From a checkpoint of a small mixture-of-experts model trained on Wikipedia: width 320, vocabulary 16384.
Below are experts of layer 2 (counted from 0) of a mixture-of-experts language model. Rows are named router (the router's row for the expert) and show model dimensions 240-319. Each number is 128 + 24 x the weight over its row's rms, rounded and kept within 0 to 255. Numbers have three digits each.
After each expert's rows: "comes before" lists some tokens at least twice as common just after its tokens as in all text; "mostly gets" lists some tokens that are sent to it at least half of the time. This comes from a sample of Wikipedia text that the model never trained on. Tokens count by the router's weight.

# expert 72
router:141147091133100114116128096116110148093106110131119153125099109160087140149140187097109133153098118133146151134132100138128128100102116116153155144172105077115180133154102153154117120162137136138089112156145106090174132143143111163128157143
comes before: "\n", " The", " He", " In", " It", " She"
mostly gets: " American", ".\"", " States", ").", "\".", " British"

# expert 58
router:168111111136125097129131129095124079138140075141166161148148142138136117143114177125109165143083155153184158141165126124122143082078133084114135128188051129171147113097111120103147140116138105167124076151108147108116109136131152128135127117
comes before: " of", ",", " and", ".", " in", "'s"
mostly gets: " who", " former", " member", " club", " player", " members"

# expert 33
router:102164131098161139172147133109149111174143135111118132093135112122130122073106153103143112125119128114131132136115167119078119138137122155104079093113107166138091126159112130108148103105154142074084095121137137127108135096108143112119175127
comes before: " the", " a", " his", " this", " their", " an"
mostly gets: " in", " at", " In", " after", " during", " under"

# expert 92
router:155107115144130177138111136163112110134119078124126126132121128102147129110175160134152145138113160130124108109105139142138155103084147144122135127168139097142172125139097114110116101135095122136141131108173083093085093107127121119150136124
comes before: " |", ")", ";", "°", "O", "_{"
mostly gets: "000", " US", " million", " USA", " ?", " Army"

# expert 40
router:091145128132144100160114129105094135173145172121173154143152142119140140094125141125147105175122130134149111110135152089165101135129123133115147105116103124112140157138142146135137139121090125122143171094134131096177148100128090121122144107
comes before: "-", "\n", "|", "The", " -", "In"
mostly gets: " ==", "\n ", "\n", "ru", " ===", "\n   "

# expert 53
router:139180119158195143175132141157131088130131118122176128096128104155123115093154105163113133126090149124150122153162099079113170123120078131127133090172131120120160105115139110132133135078161144111154132104126187126146097106091162125112113134
comes before: "\n", "born", " =", " is", "-", "=="
mostly gets: " ==", " ===", ")", "),", "|---|---|---|---|---|---|", " ="

# expert 2
router:141146110124143093139139127158091143087149119152140089120092091112120145077178158113094111089138116141111136152164114095100157149109133109150126074181113095178116153118092083170134120140131129169123121145111104124137122123090144144131148128
comes before: "\n", " ", " The", " He", " In", " It"
mostly gets: "\".", ".\"", "%;", ");", ";", "\";"

# expert 86
router:095131117130156090134094090106149106125129131112152115190123170113135122145129161110156104088135151130133112094155154139121164157152147101164129151146124137167160169103092083088155137095095148139151105111112126137109101111148123123166117152
comes before: " was", " is", " he", " the", " they", " it"
mostly gets: " that", " who", " which", " when", " where", " they"

# expert 89
router:121135094101151140108155093129121111155108120079091145126150109155102094136143134158127099104136166144138126145154115141114112161110109104136153164127110125141148103094116092155138139123133135119093120123147149124180129122103161165166071087
comes before: " of", "==", ",", ".", " in", " and"
mostly gets: " name", " album", "\"", " film", " music", " system"

# expert 78
router:081161100120116136159111104175139086102144143159092099160154104119105122119161126132120124150160086120121129087157148156095177104110128136119161115154146144161149131109108113146084162106113140137170124103144122149162118130119128137152168180
comes before: "\n", " The", " He", "0", "5", " In"
mostly gets: ").", ".", " .", " ISBN", ".,", ".)"

# expert 13
router:134126109152107079134162129117148082117145082101168142120143162112142084146164170168130180154158130109162121124113125101126099108118107121112121149159088107138163113097140140091153151154102100117110098113130101133145133152103141129143118110
comes before: " of", ",", " and", " in", " who", " for"
mostly gets: " government", " member", " people", " professional", " Art", " President"

# expert 71
router:108128126121109103081134144127130105080132083137115116130163155170130141114078175097135115131111147145150123131144133136138155121146147153081118136132160153111156112128152143116105143160171109115123112131155112081099117105108133150143136148
comes before: " |", "°", "%", ".", "″", " km"
mostly gets: "000", " most", " more", "28", "49", "25"

# expert 1
router:144072105140112164111101150148125143138094125128096122120144151163135135147131136147156134095117088084125113136116142091131139147119131102143117117114115131144072124128093135084106156135151152145118128185142157093154118141145148148177097120
comes before: " the", " to", " a", " his", " that", " by"
mostly gets: " their", " its", " his", " many", " several", " some"

# expert 83
router:126132078121159153144133147167092141152084117110125124094135124153135153147172129137131110104122105110136131111102129127115122147154090152088149126092119089161085095149113151124140128138130148117076124187106156106129147150135160152154133111
comes before: " the", " of", " by", " to", " a", "\""
mostly gets: "ade", "able", " Siege", "ation", "ute", "ate"

# expert 27
router:102143087136129100119103148073101109171123152104081124117157117076121113153121159106176139174115121131098154137150153147093136111105134158142135131124158101108143157129166155136141132119100116148099152101127153145137097133171165170147122111
comes before: ":", "\n", " |", " by", " (", " zone"
mostly gets: "}", " Born", " Location", " Coordinates", ")", " Preceded"

# expert 9
router:135119110157104167114111145146127142115103136189084127138157131119110117152112180139144118129078146147137109146130151124075166106118119108135114091165122162137159141127097169140126148140104092109093109115144090116103132121134112067150138118
comes before: " |", ",", "–", ".", "th", ")"
mostly gets: " 2", " 3", " 18", " 7", " 10", " 11"

# expert 76
router:091117138112114135112155172143124128113094122145116078152137135090154086144096134088160085141124157183176064077132135120073100139150168171120110108153112115088133142161153146173141095143090123108112146151126111116100106148147145130089138111
comes before: "′", " |", "″", ".", "–", "th"
mostly gets: " 7", "′", " 3", " 9", " 11", " h"

# expert 35
router:139070073154138173122161153151150141147142155104107148136114137113157116118117128128133110093114128104140124142160147143139161183151111123147123147125122133120072130143118153141143153093161151109128114137099170128131165136107169152167165151
comes before: " the", " a", " to", " that", " his", " her"
mostly gets: " with", " between", " over", " including", " through", " like"